Weights of a small mixture-of-experts language model, trained from scratch on English Wikipedia.
Size: 8 layers, width 384, vocabulary 8192, 55.1M parameters.
Experts: 16 experts in each of 8 layers, 288 SwiGLU neurons an expert, 2 picks a token.
Training: a variant of Muon for the experts, 6127 steps.
Below are experts of layer 5 (counted from 0) of a mixture-of-experts language model. Rows are named router (the router's row for the expert), gate (a neuron's input weights, with its number), up (a neuron's input weights, with its number), down (a neuron's output weights, with its number) and show model dimensions 96-191. Each number is 128 + 24 x the weight over its row's rms, rounded and kept within 0 to 255. Numbers have three digits each.
Before each expert's rows: "raises" lists some tokens whose logits its average output raises strongly, later layers aside. This comes from a sample of Wikipedia text that the model never trained on.

# expert 5
raises: " and", ",", "ing", " of", " in", " to"
router:117140113147155103188097117112180145099151144165133161072154149135105105126127114154112132174131154161089148080185147151131070140122153122145120125138123105079143148141117132161180156091102171105130119126113143109164133129125129132124122124120124114124169124146146114108115101113130098097
gate2:143118110101129101109106106094138147164110126158098104120121100134087089095165147109093123181145120157128178092079168205119109177141110124169140126116136111164168137118120194178145158084167100098137168125144178149133121156150132103109114134144104123117134135131088130110119109132131137146
up2:124139114150132113122100136130117155119155094125145138126118123132112114118086102135162103130111153115153151097132153169162140143146092089110139130098083089131134077134128158134128141137168112116130098142118187144121119079139132143103139172157140125131119118129167131115155150163111154136
down2:109145172102120129089137150135155162119148116147125119091114096091131113137111106110090149140147145124135122153118164150124161111122125159139115140167145121130136108090132151157132141126117076147094117140128126096165147091168148147100117087142121101111073111099163135122158126114132128119
gate3:124142119146157151177092114093118098151112112155152146086123127069194098122137117129137157123144104140145120103155090092085107122107134131137104126149140152136137096177123168138152133097129191138119091129125112157100106121116099103113134131139112149104138088122146141145099134135105111143
up3:183138109146098132139084143132123150150122183150117149120133128116149135149076147118110154117101111094120109088145132140125132108105118108128132100138128135081108127135122176146141162087144131141146085105121125133127125125154093122150163128114141167098134107107182150119116128151104105146
down3:108090146158165144157084139125189144164126128129140155166114104122181128152093124150126103124123134188108138113115191108138151126091153139118121167117101150150160130158078158118108126108132151161094087122127107152102121170141147139116113141140153115119138172136115140110148102125137126082
gate4:150137150126158078148138192138129117071115107115156119129124129166105143116118148132072156128164138139133146146149150142149151131158138157114117111136150146144133133156107134130142158102138161115164165110107093113110126151109127139096156102142151144153103120091145167109111101100135112076
up4:152147106119153128146141104100121183123128128128150151117087134120154144121097128113129180094149163150158093149117102191155113162125141156107131128116115185119130127123105182084145128145112153122161157138115060085140120096111122133118148129115150112104111138170109118115136144120121146096
down4:078124140135113138096153132136115062138128128138142143105118140132132171150154114113114145150094148138161087125108174123138128108118122126144111163164143102169128124153132136146100102133089118140131133151105160152157141141122124135146145130132128094137129126132103108114123127119108099137
gate5:127086136126123140149123095119124157122125168155098156088108108102164156105170134131102150108152132106125174128091132116113113119144126105108119111158137162104120128101132117146120130130100097121141169145086135123129187117132124137094150140128114119090161117153122101069137100105161117099
up5:123142108151142098145131134114121159162128140179125134126137125155110107152103115155115124123164103138156108139173183143144140123111154174116169121119143141121114141092074080135157116091140107132090107151132152099172099143185118154125148165121138119111115138110133134147141161129097116159
down5:126148121139126126107105142124102150114111160134101134172093170087120136102133153137096116123133134108119142127182181115108142117109166167146128123141132167144154164126111142157130073095170122137088155161155124195139115140127111143086100149091149120178126148141126132114098122115170077144
gate6:123154160121133115177148156134125140126131101122132124170117150165146105082096115143124139066110149168139128093113150100157114166105131134119103120133107126121131132153143105145150105129164102098113133106154090107121109096141125129164101131149099115148138164171125123104122151122111093143
up6:119151139106106134168120115102146152135158190174137093163129129119095157124114122111137084129137138179110108104119090135077130069127104112113102105146120203130142143121150135127143163165151125132118123115120147118083173168107142161160096112141127142072125111156119163127101153165167132118
down6:103124102089112122094087129103152137132134099101106145143126147157120138137114124141116121132133115103121111125173085153098134124074115118061130126136143101131165134148128146100126135126121124112104147116132121140129141131129134156106155108070142109148119114112116080132138124136176106115
gate7:137137088114114182127120150120121089093120131139153131129182091154152125106152141131119115123087143125123156165111136146118089114124095143142137106104128141180095146136119142145107095127099114147105101124136087138144151153120139124112114129114122129133130093166142140113124112123120107141
up7:157117143095118100136124126114098125132135148131106128133075152123080147153084169141116127131148133120144094122090124127119190142145139131118132115133129129124156117156122161098143147120173128126131138168132154147127103118108135134137137095091142148068120163126125102164132124139153152113
down7:166126169143112116133121116105139137145125166081085127177122096115099113181108143099134177109138100047117165162154121126135171117077142157144116090142108120107110111114141124126144164146120128110143129136117107112129078126118111146090103129107128113149111125153131126088092128162134106148
gate8:133177126093117121130147111129155100126132068089151147131156130135117141142104145098084070134126120135060107146130145136152098097164119096135131167081102101105125129162129108119118122107136107079194125126098122152125102130172124121118120154122125119157144141140125093080122157121105121127
up8:126100125159149128143139107127112159116128109159145159130088149105131134097110105111150176119141128119173144114085131151127149106094130149145092132136117130125110128157105100129141117173132128173099158152101165106136103118144185171130119111108120109150072138091115141153098149076108101178
down8:127124120097095135161128145160118120125158108115143098078086137140118142118134141162109121141115122094124126152135095126097099170137119161114110146101128156143121078132097121151139130120121125131109122079111131118165115103098105140155117139151105140113093077090138139105121091156142157104
gate9:111108095178183126099127135142170150130161133125144150079141116121159135154150124138127120124121139138126093110152162115108105129114161099114107123113098179135142138171111108136170146129121118131141122128112122163112132069160144174116113151123111054111110134102121090137136119148104114105
up9:131121077146125122108097061158167097114126157119122146136120126144119138164152102105150084089113152112154121138148131161129169104163160137104143097123097117131122101144126109101154141147157177130147102094095189144156134087152130115144157126101135093179127163114133162106097151150106135132
down9:128134140179151117071124100144161164136161142153121147110147108134140140139134119140114112149090127137168135149098123112150113100136140078122127147148107157072142172144113117107126129115112097161104127139151156134131122146152151136177136164045113148156134108132106114106159158096113155086
gate10:108084142184089127196101125093135136102114124114128104100156100133122127139097107117135186114104126153140112133139162100122096123152123106136097105132116121118131142148124137148098165153106150117076152098141161087142104090101077112121142156153145125124135072121138131122150126155159101133
up10:114135113157094139120095137122088136128180159089145171127181126189109100142168117122124114148126100094125119122109151140136141120143103090148138131114154156177104148153108142108145157158131142116108117103114093136104139102137135134095135122128121099171126076134084086111137107091132135146
down10:075120129146143127098171149133115136061127117139153136100126131139102125109155176148143126114157115106104155102127068098153129133088162115124136113075112113136149147154099141098164127145103140097178141125122121131156121117118140148138109135174113109139104112131108150105094129085156151078
gate11:168131123138159117126135105137140179100113109162135144146113113108127117184153124130171154114095145118113111106148068128106143158124120115113141063156094138144105079118122117119136169085118133165118123128115139126125110153147140115123129151184152164119107147101135132097113108120121158089
up11:127128129132126133135121176097099158111171167141153143131099120115134157186153149144123167118146088124097160131157108133134161127114093133094120149145100138141118125122087138108141132117146151183166110104124146119132082094141117120117095126166158165136082130105129185104143095149139129106
down11:147076134124136161128140122188109145102125115176100168113123112094148131122117163096149136154138162155122140145121140157115107121143156133091178120133103111153137195131109144129189135123141116170141124113132116218131134118124114122157131109148143119101124143112148114124142129125101108123
gate12:103159108138139108169131150110094131107146165139125152157122146131153154093143107159093092160150119143148118127109143133144108116171103149113144051166140088115155134121127141159182128138102122132156125100102130152124150095142143122084102155130144121142137140102134154116119154152166109063
up12:150110103136174114153112127141115127141147155145143153131160132141156138108101147126136084157088104143161128109135152172155118138127136181112132110161146163129149145130094114152150089160116113154149125114090116129137126150118134138130142167144121123147104135129068110127119131152102105093
down12:092129080128148140087115127131099118109159123098073089098092178085140110106132116177144144132153107136134103079113111134143125127137118135121171136186135118113148133136112110146136153160138139148174151174122129146148161147128152131093099146143159140123156153112109098128114103125132115146
gate13:199137105148123143125116112107120132078109124169095137111111099136132133137071102134135138127154103124140116124163096137134120132078129121148109178085077136112153138146123159107145101102116149148129119114118101124119127143119160145135127144143140110173109100140136110135127098129138142153
up13:154086151139143124095149071113125132063113149134099123104111126100125123171079111095133134124107138151093188145105094174139102095134150133129108172132140121172122130165157103110143142112095087115121163144172116118110144130103122123122137138087166114156144070142122136134154130150156149167
down13:104114120109163149126113102156135148160126071114137138168161158123090076192083119144125150084184143132150140158157100104118147140119121115157137134101104163119149117146095141117119113100130125142156122124131152131105122169093119098126106125140117100124080071092107147115114082161119098154
gate14:120135099121139122075163136081135142154104096109138121108178103164141057099066142097106157105105125108092130119112161103119114105149106162139103121133129134141113135138068139131134123134128132114111163145126137109175171135105144125124173137146132073142129088145097131104111157094183143114
up14:108121078153147112101166116098148129120153108163124150102138117118152136119079144146165086120139092170084097056136133129147096091136083153104082116109151126118163153106106125159129145116118126080131157151151133116164173144129158101078153159141138122136113101088113104148145132101144151088
down14:140115119100156130113136147165114118123128093137149150095140131105110115136159118124129102149145097152178117133157095159157153116126110109086144114105162122094119126074144185143111143168150107131132146112166133147159126084114147114105119131077097124128144148154138115105132108124148130092
gate15:095080125096090145151132131146146147140137172139153134153112172073118137119140132156135097126092120102109136137100087131135132134159094183134142147115146120096104129132093125111163152144152152092121183148148145134113112167092121099074167139126152115102105143140060133128162117122101128122
up15:198083131130152126119107150141129152107148076148128139104117109154165142137168128118137147136112123109129102141119177140137162071177115143130143150129146127133129134166083107143149110097145129145112196111114156140113102119143151112168118164116131122152168150093157104102112140159131147132
down15:101116164120132136152150148132207141142112092129140138147160147142104128158190141097127093070083141154154142116143204137102112133144076098147164140188130162146160148096094126056086102169140098146130137078153124158166084078115161141153067115093108127134134116108133147128158169153099092133
gate16:082143124094140139179121138153137139136123115094155106110124118158143122122130163138119129124125125114147088110099163111138130096104134165107126119153130166151128087114113108169122144096126160146146104128145154101114152093144144102133143094067137112131057127128106099122110118172152104141
up16:117105097076143120080134129133141116101146108099155148126107148112168098095120140129115088122109168127121141104111144103159156130138115166104084122129138126113152113136145113130121143153120123143131122121090117081116108156134142171143142152114133125144135143093144132102148137128157121147
down16:118106143172167111106069115131168137136131103107123117143121131167130138117146117126131115136129172087126135108161171171157139141123112148132114119116106118139114135159157086161089110128120151182115137063117107123114088100126156114089110127112118098133136127115141123155106123154180161116
gate17:163151134144126053118144119148153135102138162090103129116141124149151104145154098129130158137120127147119147119141135106082130125111106145134128130136131105177136108133130133084117119103149099116110132143111119174175073071145126134157115153137133098140161124154135165087109115118153152113
up17:146177144118102090126134125169131153159112079110123167126114114142125152124138128169131109156116154120107119149144140136121134158117118096134154132144126146127110103091124149123129126147138147112105100152095134140126127143176157143134111116142145126101214143116153130106124150137151114148
down17:094164090097154138109131128099126172166117134150172138134137126142111121146117157121092126148088173119095125146109155085112163082163142158147120119113140104107126150127104114129132097159134172142135127115145146160134119089112157154141099114098135135118145136097158120108128207124128159183
gate18:089121105118145113152079128152128158159176138094193152126171161110088098119148128108128105126130146168140138098096099168145148109105101155128109108181121060113102169078107159134131130153112113121157113119130148156147157126085143106119110129156104152120142097083117109145132154107128131103
up18:108135153139158129107119141147124133142111093166129159136128118118130158097141096102126064165122129145129126112118116133124148104108115155119146145167121085168104143146152142139129147113128118082165170112104132138126151119122137122128143106154131135146118123133167089176170146144163145124
down18:083105143075115125100159147123125149110140097141135122098147126108111132125149124091125164122099121138148117121123151126097122156109133123107139100177105081101130183075127175121089167105117099124110118091128117136105156123080082128099144117162134130142131128076132108165110125143135103129
gate19:131120127158174124140122140143135118135107101154119137117123118157150082139139114162162083151135135160141142103125122106144147161096156108140120093105164093123129125161141155131115124119162091101116102093141138134098121117124163163128098147152138098118115097126109084074109105093094123132
up19:100126118202083125167138101130129126107112085121161136120111105140134106118141136135112131131133136180133163109072178141117112091104149122165156112156117151093147128139115124151123153094157157121108098117160105138126124115100123124166140129159154130113087138141109102091175126083146112140
down19:120118162086140146135138135198125101148141129125167077102113155114115132098113127115148125116098155099134150125109112140141159112125093138096105103099157103133115134103115102134145115136145118166118113148104135126137117168114120122153107132089168114113141131116113124149130116153172144110
gate20:120078155164112100167159121089120085104152116085119119081102197127106126119156147147097121113139173115085104152100161166137136114121134132089140123114156112141136166183110125128125110136085122136131122136114140126147107080139138196156121106136146103113146134117121129132112131089118095132
up20:176120172156089094110143132083144121158136120137103122105160089139131129182087126107104125122121112082124135158103155137120140123124143129133131154143114153161169159127110158149167140078121138129121113141119112136101120175105153148130109158131115109110115108111133124143096131101119134100
down20:129100155123112172059116145146093122105154118125124075098108112140125106138142141115126116105096157156125097145102154109117138140163132133112104132169156137100119130108119119133134099119142145127154091152145126143128135115141113143204109097155169095142117159154073109130156135138123142105
gate21:130141165106099158153155127105154124127151112153149139119167144090111118122167120129116116095108131157150113146161118100155114131131119111127135135126085124163138076143144156095134122123147146090202088180100132132143112103106102125127108109147099140073178141111122125142133133158139168130
up21:148122140133136159089113104111113155117170091123166125086159130092130155151104064142137107135115159147127118120137135147149112136125085108151127105167115125169151112105130153125127097172131137139104086167142130112155127121138138128097130105135149080116166146134127116110138135087098120083
down21:131147124172152151108143113111120164102112143122158127173080162144168151115070142111136125151156165110180150082116129144133133103145150170137108124132157160145156184133113134166154130157123116157130100150156136107163112121126159185146089113094127125152140121084179091119147122096140123164
gate22:135068107080105135102108202129158134143126112114132111128102115107126100094130098141148141103065113132129119132125177142130127121140122145138124081080130113129114105133145135123127145119146165155140146143129132126099134117111117096116136127135123088083135128141130130123118124149135108160
up22:153115103185128115183157141093099109115091106147144098163123123141129151149104109079191119103138124128144143139116136118141179104126150114128080129111150094113146166139127138098092100144101134132121109096136150164095115120202148114104111136123124131129145133126136135150104119137132170168
down22:127083141135169125152165114148119127129100102138154108145071145162109155136118141121125129182134124108110138170089132123055139130150153134113146132119113115119133135118106126080118139135122165116122148123139144126128103153133136109148137154126149108113143152128139131115149095142159150116
gate23:122140129132134119132112138132136136148145128140084115149115105105099122120123110121144182126122111133149102111179140111162125123148172129172160161170142132143172149153177145123134110130103125142105124136100127109153102150144113125161162056085099120130154101123097125137092091153118109099
up23:146118107127084120132136088112140151142079133154128139137132104130155122108134139158125149142123091089125131115136093130165145118170124139131133098081109128122101134160108098115147166150132133126162111179112127139131097120091097110149122121125143179143128153117105152095096116159166149124
down23:129118129137140131173159117151123121120131083122139123128074131137158132103148150120110133146142125121090048154090114158100107169121116138105120158116047129154064128082132140182162147122103139092101151173109105125161092129143130116095118147164089150098087106124137100124120132176141152151
gate24:153120095115091112109150135150111148140125119135113117155133105069151137157140104134132165138163137104127138136113158175137113133178113139125114133109100148104081120134122179118171132127132133158162121125115151108159127106132136147138125117130127064135158118127120113082140106151109142131
up24:143094143135128128113124118130143128117153176146130101082126130148169132155118146107083111121124127094122163113112128173148096132112124130168157110156132163126138157156115184096137152157150120139092120120142098093098116126170130119124159059121139114127143116124147137134122146122147089105
down24:123140131150099116168184122140166127131134095141172091134157158103154141125120113086106121108104150156150146107115093165108120105136122130110157123104135118152118102145133103138159120174144111156134082153090112131145100157137131135153163098149122157088130119101105132135175162152092173158
gate25:136124143183170162188120121143159126142159120124146107148097135101121127129094139094114146177173096173124184149166137106122169113139145135155126115142121153152125130092117140089101150116134115110118136133154119105138138112122167144084157123147151155108161147085151128149147112140163134112
up25:165083125099159088128124149169136132173105144126123116103159133142130135140176126138099178107112142072127104097111145123146114137101136170127146090116126073127136146138150169146100149117138128096158120102153152133091121165088148113168146160113156146168133164139121144143133122141130114120
down25:145157125182116133125130148144097136115121155071118138111095156127087141148125092084118111138120135133144136160117124132131100114116160131131114165095107139113119123129136094144125117136124144104147144090130121118139157137165129131102134100151138123118151110107109136207143152159146079122
gate26:135146137116130125070106127129141137121139080129115102145141105152133122091139129156108109080127153165123108123097157140134121149146115120139135186117122109071175091137123133130113112134124143091137132091112121152169136147170157128123148119127082074132134129130161122130144127143109146118
up26:121112099127131112130131125087138092119114141134118152166124084087128132185096161127126118086100124171156128096111068121118152137119153093099119134087100131099094143169168135093169109106164136149168102151113147137087117093154115132172103101092122158161132131126164111136097162123126125170
down26:124091124149155105194105125149161158116114144102148122129125104143087127157098147090135091110130133121168160123134159126150174115102132162091115130108107134128149148182176135121118109187115127164121125125114175110107120121112127132122092131125093102122135127146165135143123109141108146128
gate27:102110126154148153174095067120124144099137073138140112120147160106145123126125130108101134148175111153114125129115130167105143111151129135128129120164132140130137142090103174134144110069140122158127149094127079146142101121123143138133101146136121139167119118124156106125099117113162143060
up27:130151118162151138169153127168157147145124120116144104099100147111157119135152139103123146137136161129112126105098086174154152112119143165150129120150156146117143137111082127101144128113139136123098134122142129119141114159105130084122094137111121080124122089139147125145128122154159129081
down27:107140119103100151153110126105144129113158124123138135117108110128114154110144135138117077097066130108135150108138118113111103112119136160132145123116105095121194116129073104147119113106155132122120161132171094127115129145165120151140116077151104110134110101182140129101165151156136185153
gate28:127113116139133129163135098151167149158144112125148148153151154130050114146203151140122115143098093092074142142159146098120108129141093143135141114088153141125130112153109125137122134128113125139169151162161128120129133158133108128107122148076069065124102163144123096131113130108116136074
up28:087099100139132076094115139142117099106094121141155107131108102110181140066079108142126179130122136137185112149116107184127113083074105137136121106126077178137090132121154172113147100122127089129104152143138144147115112134139130156145132171131160124143155097148133135138143152158160130164
down28:122105109129159147139104133107094157119086110119068115110150155117145174085107130137128185145136139112150121119139071164127142143166117105179126083115091165126105110123104083146123139132123116103087137127133123163142139156134134121105137162148182127113106117127072166122119167110143164123
gate29:114158115153151111119131135144160130146132154110129142139149124139128129123144094116162119146143107122163139110099128139164096114092111126154138126130124134115106110135117109141191114116131115147175143157141161157158117114146095111160141127160106127114102116142129112107113128131130132112
up29:101129141122145107087160173120138131184137148180142143098131139164093127135172146113096133118098126139078142139137126153106139113092152136143115095118129142110072045153135082104131165143137133099116121110083129130150100115123076130123120131126139103106132108118129123074099142148113121093
down29:122139128127115141164129114127114152143155140125121109083111098127143124119115133138137121110138156131117144109161150147109121132141136141125156154144121131119097150152116165089127112112068110168157101160088098180138134149171132152186156147122123109129150144118158126127155136146113133117
gate30:073137154141126138115134173079148103159132146092150117119110111103121139118117142135079172107115115141104136092084122163127164145156156120091118139154158148112164146109145146170132109115085147092148143154158130077140114128094151109172143113117149115127140104135108111133114127102116178114
up30:158131172118111113133117124131123126125130138125096142134126149126156126136111100116139098116164128124167090159125139100097138106136072111090145179085126132117086101144113107125125086111148122176151117139114111149134142151111120129134135137097120186142126168144174134127115084110127103117
down30:148098117119122098178147160106112136138125128122096134168109133161149128124100133123112125108098110137129181147170071136112122144091132173135114121129121112188148121141159080106123145165126120144157093110120116168164136169130074157132158160136136122128127113118122132152163087121141152131
gate31:149069146098170136173069106132110121117094150114161127149150103134142177123114142155119131097148144149136118086120088176140111123095123147178170131094068095115138112104113155134128116107145128110123114138123109139139150119115123134142138136140058137105145124137140078095110115116122178112
up31:050144156144072143159194105119115128155135135131148123090120163141159111175174087098110153145112179120092106136148116150088139109105092104141116161130143143122162158128149115111127173120147103177130132138086154151126123140129157112120146105166152122140092123122168174123166100126117159164
down31:133115113111139115154125168125107130128118126125114122150138155102106161163148117139170134101130146162117107084100141150111136163104144125157128115151116128122096071135117119091162161158200088129133158133132156104131120124082144143106111119141129126151093072113176147105145132146114125104
gate32:115111137159134160174156179128141141086096133128119116099133151153147172157112129115136141137113115185121131092126152082177153123140126093101089106158125112173174136138099115165126136104133168130159134123104115148144163172166181131137093110091118109086133114110150145148116124118139085150
up32:090128128125108159129136136094135146171158123133094124137089127129084131139145126158123094098129119153157125129141125118094102090141160126084134146126141124079135123109130118121129117137136085110117112136140086166169142136128135138122170149113113081101166134144157147130169171159151135133
down32:113148148128133127134169105139107151136151152124090143169091140104112109129108132129132104123116101136128141151139093116140107109131160165114091150100149137155184111121108101079121123147158140129127119156110100144120099162111145167160127156183121165137112125083125129117107151132141127119
gate33:141119122145121136154126171139135103118143139170119173118095076169130144150124172096137141135100118163136136092119130138134089122143136112126151048151098104119112097172154165169137118125101100148156146146131113136155122145132133129100132109127131126095160111142084131140124145098088134123
up33:116132141173139150136184112129141116147159150162110113092166125086171123120135171128162130130109101135119097166080086102127137101126144138122107161136160144110104144134143115109155116162095140130089170121164117136120058099145158124125142139150162123140138117149128136119138099150117138111
down33:101159108107140122115070097110114135083092104149105125089161104118120139169159146134122086126146136125174139147137131119113119136107173149097115110165107142111140140120154104126090126155130185115131155091145101115131203133102134138174151130141114142145115126168182161110098108130161109097
gate34:126117120153147109108113157108107136152139141143128124110125103145142144123141111159140139143134133173128095125131147109132111075149109157149075111111117105151120108095151125114156127130075084149157129112162129146152132129133126164146127144065119089126118137139089100093097108109108176081
up34:114099107164095153120100091177157140122092119121169102160145141123081110169161127148108102075134179156149099157113123110132095139079180115099131105114124155131115143140132105145129136117150132142115110114144104133122103111160147129152141125122125159138100142180108128148109129114072112122
down34:107116144160090094099129175182185152112117103088113097117099138125109159138146111187192111102100170123167100158128149160147133149094099118110146116123128122118134127105144129097103125133110142155127106107109093145142138123158106150126107131127120136140115122112141142125102145132142158079
gate35:130125135114142124174149123128100099154119101129080131094169144119147155125160149094090100100110102122133097151165193139120074133173111141139149135148129139103169118167174144160163109155105138153168103135159133135114108075106149132119150120116131105105129092141127142087144187112097131101
up35:134128109131124080123129096126101124062117140127153105128121142130166112107104092146143142136157128132142101129093117157121154156074141081112129112133117146111150118117154105152140120080130110118151170109096159124121138149125140173161182154172132123143121103111120104123134140133125170137
down35:074090106113120096141136134143150135119133141119104146096113125139139124144158079135140108110150130145139097118171097133109108110096122119122123125082064084110134152087117116168156124178151152144145135146087125145105128109134136125135155160162148142119109092095116165103128118076120115133
gate36:161145133115154128158108096149135139134084154140105141138110161110101131125135121118161108154117142119100073109122158146141118170077177104129139123103124141087139118137130145155127137131142158144151150098134114143114137173129139169150122130091105098134085127133119107117181095097138128124
up36:116157127126136107118126118131088147113122117141116129137115117120088087104149129118056097129187108129113156118078090140133149140115152106129125117156129111133151112122110126149124105110142115094118136120142129131114095129119089151121130124128136150114150142129114176130123157112145154079
down36:115141167116141165162141111104136120133123128141155093133120150124160082088127145132160128131138122151127125106105113108123166116133109107116146094146146120130149092134122145128142081112169099111127127144118129126155136134125134129113175108119132089112146105164111152143164107133102141157
gate37:127119145149116107122099141101101172118121087132119098178100125141141116143164088133176096134107143162147105110121163172123142104154167114139129076123126118097104164115114126126130129142123132077135162117124099128095131115129130169119132167130133118146116135097133176150166132178143108147
up37:191112134118139152111138098127140113136150133112110101101115124104104135156113137118176125168122114097152099149114155159071100140124149161122154128093131163113108154143158153158137129099151132117119137109102083085100098154133101144152115155144123125156147119160120142129124096143103123101
down37:131117144107129132094136147153128103125145168136145135131103107131129129144108162131139111125142125136166136105146185118110126104136131127116124154189113091121117158170135123109070108122170141105099143095156068085131135117156117116158081133144140138118115115225155121144138114141093110151
gate38:121134117082137130130093091148154093101109116156076137080110100131152172091140108138131168112176158115096073123100116131162140118182133128125111110153166121144112097116106141072123108084094097126133141150124101151101126126149110148120132103101183098113140121100116081128116117137136117150
up38:132098091135112096090165119069109137126136126136157128148155158094108059152117148117144162110138150116133147134155090132109159159132152133174111118123105145105127088110115132112138095130160115156118127105116077131072180149120083124112148113143112131105108114136146148130139112125134084089
down38:169094072136086166104150131140129159147143114142115128129116130120113188116130134119110158149135131088109074112121111127122118129145105090104132147178155120129148128160130122129161133095083099162111145129135161132162146110140145113121126127137144078144132175137174131141111152166124169116
gate39:101134093178133102139092065114153115079147180127096136064113131188111117095088124106109153094128122131164156148137101141123110159133115112118130109114091145131118110131140085087143114110122148137058135089132143190132120119166136072150113112161129126127112132128152112104176171156143114085
up39:119062134156130146078130113115141102108134119123138143096118107114128138116135156120150115114125127099105099155107132121130131107113169123136142185139119134151072159144131105099116129123124125133079151135154159126108094091154106079113171136127138102091137141101131124096112122135149140089
down39:105112120161152121121145117153158127106111144123131130090109137113184140148107122147143161095114134173117113121148175092120170131139114143149122113103180139101103084150091085129118129144167071133153124142088119128086129112173119122093144122134123149114148144145122123140149130145139134102
gate40:100115127154093108127126156137133133160155109135132117109088104126120135095086121116094132145136097151133131103109153098156097084096136114174142135104139166106111124122145141124061133123116105166163108159108140147185146120126113119146101121133118065168138118142124102133122132150128142130
up40:114144140154143100132124097088140134135131132076147153153129096119087136120161133089118119140110159123118166152110116154131148099120088126093157198113087124112104096124144093108157187145133133117132160119175110125116147162123139138122104111167152138104111158128126120133101160139131161131
down40:112124140125115103126103102137111111108138097103158132076107131093129100133138120127095104121162152143125140107132104121167123124179130130126108119159121149112176119126162165109132161105123121142184082086142134148123173151078153108103122150129091122164103133131116130095090157064090103111
gate41:140129116121137148077092173115192132144129179137151107122113173101085109119077157166165101156103136140067147055130109170144130187106187150141131113146140102122114087132161133137106138146122118119156138092148129138152134133157118125100091168120119144144104158122146099127133093116111110092
up41:119123121105179145077133096118120128159145093116112087158117132060153111096077124124132117154110152134142123139104115144141157103104121103104162143158101107147144134122154147127171145114098157117094119141150111142128157101096113119193097146165090112132150130147158135119127130100134144141
down41:168126161100134109141096122088136185117147132091133107113140103131101089154102146159141122124168127118151144090106062135090120105155122122179159082141135157103108132110120120137114109134086114123122143104154103135148127148129155082078147135134115142096119135154121139158138118163121147136
gate42:146177129155155159129116142101126099136140099168148131129094167132108154106090148128110190132115133114106097095142116129189081128101123166126114170069138107110119161179106142093123160143116126105122121118125163106122093148109107116135128162107118090185125128157118141144100186105137122127
up42:125146110104100106128136130127131118185129102136082102081141087109119108112158116127121128105109101145137070158114142125143127101170127156075136110115122145140138117121143152109120144104105120133105096127151124130140071100116166142136134121143137153119116093098091088135126146151161124139
down42:139127111095098151079143137133127153127145136133130123117174097111113115148108152188110124084129157119127127146115102152073132128101117148099123107121125176151115119138111128186112108096109155139125112071152113170155099114125100156134125144163139121126110130085139099109111115118093133134
gate43:131158118170138111115095120148139100094149124143087124137110159105152143102111142098130150142153143153144093092123115169116165134132117130127127108145126142148158082176124090134147162122107137157098161146092157152146108127152158115114116138088147131156125197109146159070144101136139093120
up43:129162151155125130144138124156094128103154082103162130134109088123153090157139045133117154120103136117107098150133106127118092146124145153115129125150123127098130161084135109134135134109158165116161096135151101123119117133148125100136152122159176123119111100115120145112140189095174169127
down43:116137127131153113197159131114195118105133134084111098103146120131108135125189086148128123100135137116144154112141142157164065147110151150125104136147138126105116176036074119127125113139133133135115111092135147155105130152096146177102131121170091146147159146090106138177106152133185148092
gate44:103136137145126122127146101103173168113108132137159105134121140099107116086123115122137130092105178183128151118120149130119119176116103124149108117112189155103156129159098118136149146103115166125126102125098133107101129110138126083172157171092148163113167166089079132171118109153113169114
up44:134123170137125127142122139153096079117122117141107158146151121137095140118121143097113130101146069105174165189133128122140143093104086096140135138112097132153138134140120154115134109159146111161125206207083142136119129135109151126143128131114122146062094106161117083142160126145159132119
down44:092147144145098115090090094128115182142123176087147108095146128122127137137135111113120136102101142149113129119161175113098143157137135110092110090153127159108162157109135153117138101142143133173124140109104129062181130155158155172107134153096152130122150147153166156108133078161144109108
gate45:123101149125088139131108142084143157070102117127130133147163137112126067121129143089129131144082094157071123129169107129126139092121120145133139152152141122126154157140098126153105099101150130184109149135111114149142091073112142097135125107072133143123147147129071131154122153140116152100
up45:146156095111135141120095147115137109151152112115102154112174122138156125064115130126139107169133107152113134133121096092086117143129142132177157094132107140143121125107083099128142133160103154130116129137112126108132130135078146172117129123156125062121125137150160097053118120110119115096
down45:143139146118130128167150110108149149087100116175113156150128105132133139125110128104126120131189126146133136085131125132141132103154158152148116103133129151152183137122115109113121122127130116091167123124151127118129145142163154144110120155137147122103153165098131114075086108173111099111
gate46:120086133124154148189136100089137178171110107161119101101111121170120132091092134138142111147107134140173141142129194129080154128149124130098159130120140117170172107134108171116123127087113143162118128098135070103146198116100088118129134090136141086147128137152116136130119134127135116153
up46:183150143098144167155108178104099162087075105128149150128132121079098107115126123170157135179124124137145146099100140112146127168155125156114148140140139102102123153141140159149086126144123109137150174102157091145084147155163160128106123082159138135115112126107144151089146140141140126113
down46:095064103105135124129122132132115156145135103132136093104156126077160119129109140133126163115139152147151118151130095105166112155126117089116091131127142128096135106094122097111139152115123172136135147106108121175093127127149157157150114120145136084082148148115111119128135116134131114115
gate47:130098075110102155148118110155091121095123136132116137119146083191120134136090149116113139140145169153131127127180167175167134102138131162125103127133117121129121072116146142140147175157143132136131161146162119149149150135101107139121078135141139115179146102109130110127162128138121126123
up47:122132160131090099115117145143145110124113140096166114146155162093120126150164082096154100101114136139202137128100134083133151107146126098169124091157152119115119146142141147168145126130104101168087134109106155095131122152101115146104169117170130138139159159124147139143144112095121133169
down47:125135160156130112110117125094138116143154125122155110132112136071150158169109144121134140077124104143121144165146115124161124131133146097147122110180165166124099117202093133143085130139154119098167115129138110157114130134114123145116111148160117128144147142131125131095055124101108153105
gate48:127142093140163104139135143074119108116151149135148147121123161087090147154138111128140091160151176158106122136134144128130085157096124144146081148164140162112130119119152168111168181074099134094119105145121139115149147090138165127134104162173141117134134089092064120164141148132097130162
up48:121164178136123167132156142147118137088095157152147133121131107128165127151154166144086099135134135110131178124111142124133122072127113164101148160108114078169112093161114121158106140177135118129153131081138095159123132166117121110096117078144111096079102183178147081127106091156140138155
down48:154134161149116100172135139130139115073100119090112109121146140128147124132083123174118133111162139128171150125163132124132159143123120128167103150118119131099154094132143092097135167157160096123130140129096112101108112107124133151134166109096109140184105077114140105133092096142135123119